Below are experts of layer 8 (counted from 0) of a mixture-of-experts language model. Rows are named router (the router's row for the expert) and show model dimensions 0-127. Each number is 200 + 20 x the weight over its row's rms, rounded and kept within 0 to 999.
Before each expert's rows: a language model's description of what the expert responds to; "comes before" lists some tokens at least twice as common just after its tokens as in all text. This comes from a sample of Wikipedia text that the model never trained on. Tokens count by the router's weight.

# expert 18
Description: Heading markers, line breaks and heading words in Wikipedia markup, such as ==Career==, === December ===, See also.
comes before: "- ", "\n\n", "==", "\n", "| ", "==="
router,182,175,188,205,221,169,210,163,165,233,191,210,176,202,202,218,168,197,231,222,208,213,201,213,220,204,186,225,177,170,198,181,191,214,228,225,183,193,189,221,200,209,206,192,170,207,181,182,195,180,191,210,193,190,184,190,174,200,178,202,193,213,190,164,191,182,196,211,195,177,256,217,170,192,215,196,221,222,214,173,168,175,209,188,241,166,217,203,199,216,221,195,222,191,195,196,175,212,181,231,187,220,203,219,240,233,194,197,230,212,199,214,200,185,201,192,210,206,184,200,196,174,253,184,172,180,183,168

# expert 13
Description: Nationality adjectives and place names in biographies and infoboxes, such as American, German, New York, US; also date dashes in birth–death years.
comes before: "| ", "(", "State ", "City ", "by", "County "
router,232,215,202,174,177,219,215,246,132,190,199,201,234,219,210,165,198,219,207,203,224,211,205,231,196,184,218,182,174,208,201,204,200,191,195,221,167,163,186,189,169,221,185,223,189,202,164,184,183,189,215,181,220,192,179,182,165,180,185,211,188,184,170,191,183,200,227,232,196,206,170,234,181,192,219,191,220,219,203,223,186,200,206,154,222,193,238,160,163,190,229,216,191,194,202,207,187,188,174,212,214,175,210,202,209,178,220,192,173,175,191,235,224,186,198,198,184,175,216,216,180,205,233,209,200,230,190,179

# expert 22
Description: Relative pronouns and the word one, such as who, which, One day, one by one, plus empty table cells.
comes before: "| ", "|", "is ", "was ", "of ", "had "
router,159,211,225,197,209,154,196,172,159,205,204,197,223,195,191,228,195,179,203,163,183,215,211,196,195,196,196,205,182,163,198,175,216,172,222,182,212,213,227,194,221,221,209,225,194,168,185,182,178,216,215,194,229,187,199,178,219,195,212,206,172,225,184,240,185,189,169,183,176,188,217,249,180,194,209,161,212,160,196,188,185,222,200,179,208,209,212,203,196,196,222,215,214,189,181,219,227,164,179,181,218,201,205,181,200,215,219,205,188,178,167,170,235,211,200,163,173,189,186,190,207,186,203,193,206,216,193,190

# expert 8
Description: Inner pieces of rare words, place names and URLs, such as Tranap-u-ente, www.for-um, Trich-oman-es, often right before punctuation.
comes before: ", ", "-", ".", ") ", "; ", "\" "
router,143,224,209,169,207,168,191,208,182,223,174,191,190,208,184,218,169,181,192,164,191,193,222,214,211,212,216,201,207,175,202,223,199,194,177,175,175,214,202,177,234,225,163,186,159,197,201,180,210,195,193,184,230,210,217,206,223,201,182,204,180,212,203,190,186,230,190,206,220,173,164,200,226,241,219,174,167,202,179,190,205,158,241,225,236,194,213,210,173,193,195,201,190,230,217,219,176,229,161,153,216,205,207,230,185,187,240,212,220,245,217,190,203,182,235,207,192,176,191,217,188,183,212,216,183,197,192,210

# expert 23
Description: Century words, era adjectives and year digits in historical text, such as century, ancient, Old, 854; also line breaks ending infobox fields.
comes before: "- ", "the ", "century", "0", "th ", "century "
router,195,231,187,236,178,220,198,216,227,180,206,166,147,231,232,215,190,180,168,209,209,208,230,164,204,165,192,196,228,177,220,214,189,221,215,205,198,218,200,205,172,213,180,209,178,169,183,190,229,212,174,174,229,231,162,180,205,206,234,177,212,216,196,204,170,206,220,212,192,204,224,178,175,178,180,163,172,205,224,214,213,219,200,201,182,183,221,218,218,216,231,206,174,161,174,206,220,195,210,203,195,205,203,218,199,235,211,170,220,221,219,219,207,214,189,191,214,205,232,224,204,186,198,188,180,181,194,215

# expert 14
Description: Final suffixes and whole words just before punctuation, such as -ly, -s, -ing, year digits, Meanwhile, However.
comes before: ", ", ". ", ".", "-", ": ", "'"
router,198,183,184,161,200,150,190,235,185,198,233,174,211,222,141,233,181,185,181,175,177,178,188,214,229,188,171,216,203,158,213,212,169,216,201,210,185,220,180,167,201,184,181,196,185,209,225,212,220,214,215,181,194,191,185,188,236,189,211,220,189,178,221,210,230,224,194,197,192,182,171,169,203,214,202,191,176,193,190,185,194,168,240,249,211,217,204,214,170,201,182,179,217,226,187,205,203,178,165,195,218,214,174,194,161,195,191,210,181,207,191,225,169,202,212,194,207,179,210,191,218,166,183,235,209,180,210,190

# expert 9
Description: Infinitive "to" and main verbs after a subject or modal, such as would, took, began, built, run, carried.
comes before: "the ", "a ", "to ", "be ", "in ", "his "
router,234,158,214,219,269,218,223,256,222,235,181,223,204,197,202,203,221,205,171,184,185,211,230,208,170,177,210,181,229,207,208,222,178,202,191,175,207,201,176,173,166,195,216,198,239,217,203,218,228,221,202,219,166,224,196,184,180,195,219,175,225,185,229,194,192,237,184,188,201,193,222,227,211,201,218,187,181,243,187,191,179,208,216,160,169,191,196,212,192,176,175,183,183,178,233,205,210,183,218,223,215,217,198,180,186,179,194,180,169,172,226,212,195,196,229,214,219,192,230,165,190,205,191,180,174,206,186,177

# expert 17
Description: Dashes, decimal points and pipes between digits in scores, years and vote tables, plus prepositions in, on, during before dates or places.
comes before: "0 ", "1 ", "2 ", "198", "199", "the "
router,226,202,234,174,185,171,213,240,170,188,225,213,141,161,177,196,189,187,223,205,211,183,200,206,189,191,184,236,187,198,216,200,210,166,202,214,194,213,204,179,221,184,173,176,211,189,218,216,183,220,191,209,147,183,197,194,177,202,199,207,221,163,189,176,202,194,168,168,220,231,177,198,186,187,215,183,209,191,185,189,194,212,170,177,214,189,164,184,204,164,198,205,178,197,197,203,192,200,194,202,207,211,207,180,157,182,216,193,184,259,187,184,207,179,196,192,181,175,211,235,212,190,187,198,197,178,179,197

# expert 11
Description: Nouns heading an "X of Y" phrase after the/a, such as List of, number of, form of, Battle of, part of.
comes before: "of ", "for ", "and ", "in ", "to ", "that "
router,193,200,190,167,202,215,236,196,196,174,174,198,126,206,200,236,194,175,184,212,223,168,193,191,213,211,199,225,205,208,184,212,186,225,226,200,207,246,206,215,212,180,224,180,179,207,201,180,192,176,212,210,210,201,196,190,216,210,182,204,220,206,239,179,188,211,162,215,174,195,176,215,202,175,208,209,209,171,199,220,184,170,206,184,204,158,208,196,220,196,201,159,156,203,167,210,170,201,205,207,171,202,231,186,186,194,181,214,180,210,211,214,187,188,204,207,200,217,186,196,216,175,154,234,222,197,174,211

# expert 0
Description: Prepositions and short function words inside quoted song or work titles and phrases, such as in, of, for, plus coordinate decimals.
comes before: "the ", "a ", "\"", "I ", "an ", "3"
router,213,193,186,214,191,179,219,230,224,168,191,216,237,223,164,168,207,212,217,208,228,190,224,180,208,220,179,210,167,171,198,212,217,193,210,200,178,218,241,230,191,199,179,214,196,202,200,219,216,224,197,201,190,193,222,209,219,189,200,174,218,180,203,204,173,186,173,223,169,210,212,229,201,162,207,192,180,224,190,179,230,221,187,182,192,202,218,183,208,182,183,172,196,234,189,197,184,207,244,199,194,183,216,191,213,195,210,154,225,182,202,206,219,202,229,197,193,178,190,178,216,170,178,185,220,184,211,180

# expert 3
Description: Closing pipes and |---| separator rows in wiki tables, especially census and officeholder tables; also sentence-final periods and mid-word name pieces.
comes before: "\n", "\n\n", "202", "201", "Championships", "Championships "
router,187,179,213,201,199,190,201,234,191,194,180,214,197,178,187,160,218,189,205,202,185,225,195,194,182,201,193,177,217,208,167,228,223,204,200,226,188,213,217,207,178,171,161,189,172,182,216,214,179,185,223,212,188,200,199,228,194,181,171,213,174,221,165,187,229,199,254,211,222,178,194,169,198,228,218,192,202,192,192,190,173,221,166,204,212,221,223,206,205,180,168,222,186,199,173,204,198,214,198,196,202,230,186,195,230,194,179,255,197,214,227,182,167,202,200,214,187,233,168,227,202,233,230,230,182,214,215,211

# expert 1
Description: Word-final pieces and separators inside names in lists, tables and infobox fields, such as Sim-ion, Mar-ks, ( before an actor's name, Genus, Died.
comes before: "| ", "s ", "; ", "', ", "David ", "Michael "
router,170,195,222,196,133,201,203,177,195,179,221,201,198,185,175,194,204,181,211,181,236,216,162,188,180,170,180,227,211,202,202,201,187,207,193,174,197,225,210,182,185,178,155,217,208,185,208,242,236,211,201,205,224,186,235,193,182,172,157,179,182,178,198,185,181,213,230,222,203,206,233,171,215,180,202,169,201,175,178,188,174,175,169,197,227,202,233,226,213,180,231,189,173,190,166,234,183,208,208,177,232,191,191,169,228,210,171,209,171,224,211,221,204,221,203,172,199,191,188,172,191,172,220,210,184,202,210,160

# expert 6
Description: Digits and labels in review scores, rankings and infobox fields, such as 4/5, 3.5/5, numbered list entries, Genre, Position.
comes before: ": ", ":", "–", ".", ". ", ","
router,150,174,198,176,180,208,203,214,157,172,220,233,211,190,208,238,169,198,237,224,213,176,189,178,244,228,185,173,221,193,214,196,179,225,200,186,207,192,191,217,210,167,204,192,190,224,210,198,223,199,226,233,184,212,187,204,186,171,183,239,199,236,221,219,162,184,187,233,201,188,202,239,214,158,206,180,190,216,218,228,199,183,211,203,184,180,187,203,222,172,200,211,188,237,204,190,211,180,209,163,172,202,244,178,200,212,196,199,183,198,170,210,198,188,232,242,164,218,169,187,189,193,186,192,219,194,220,205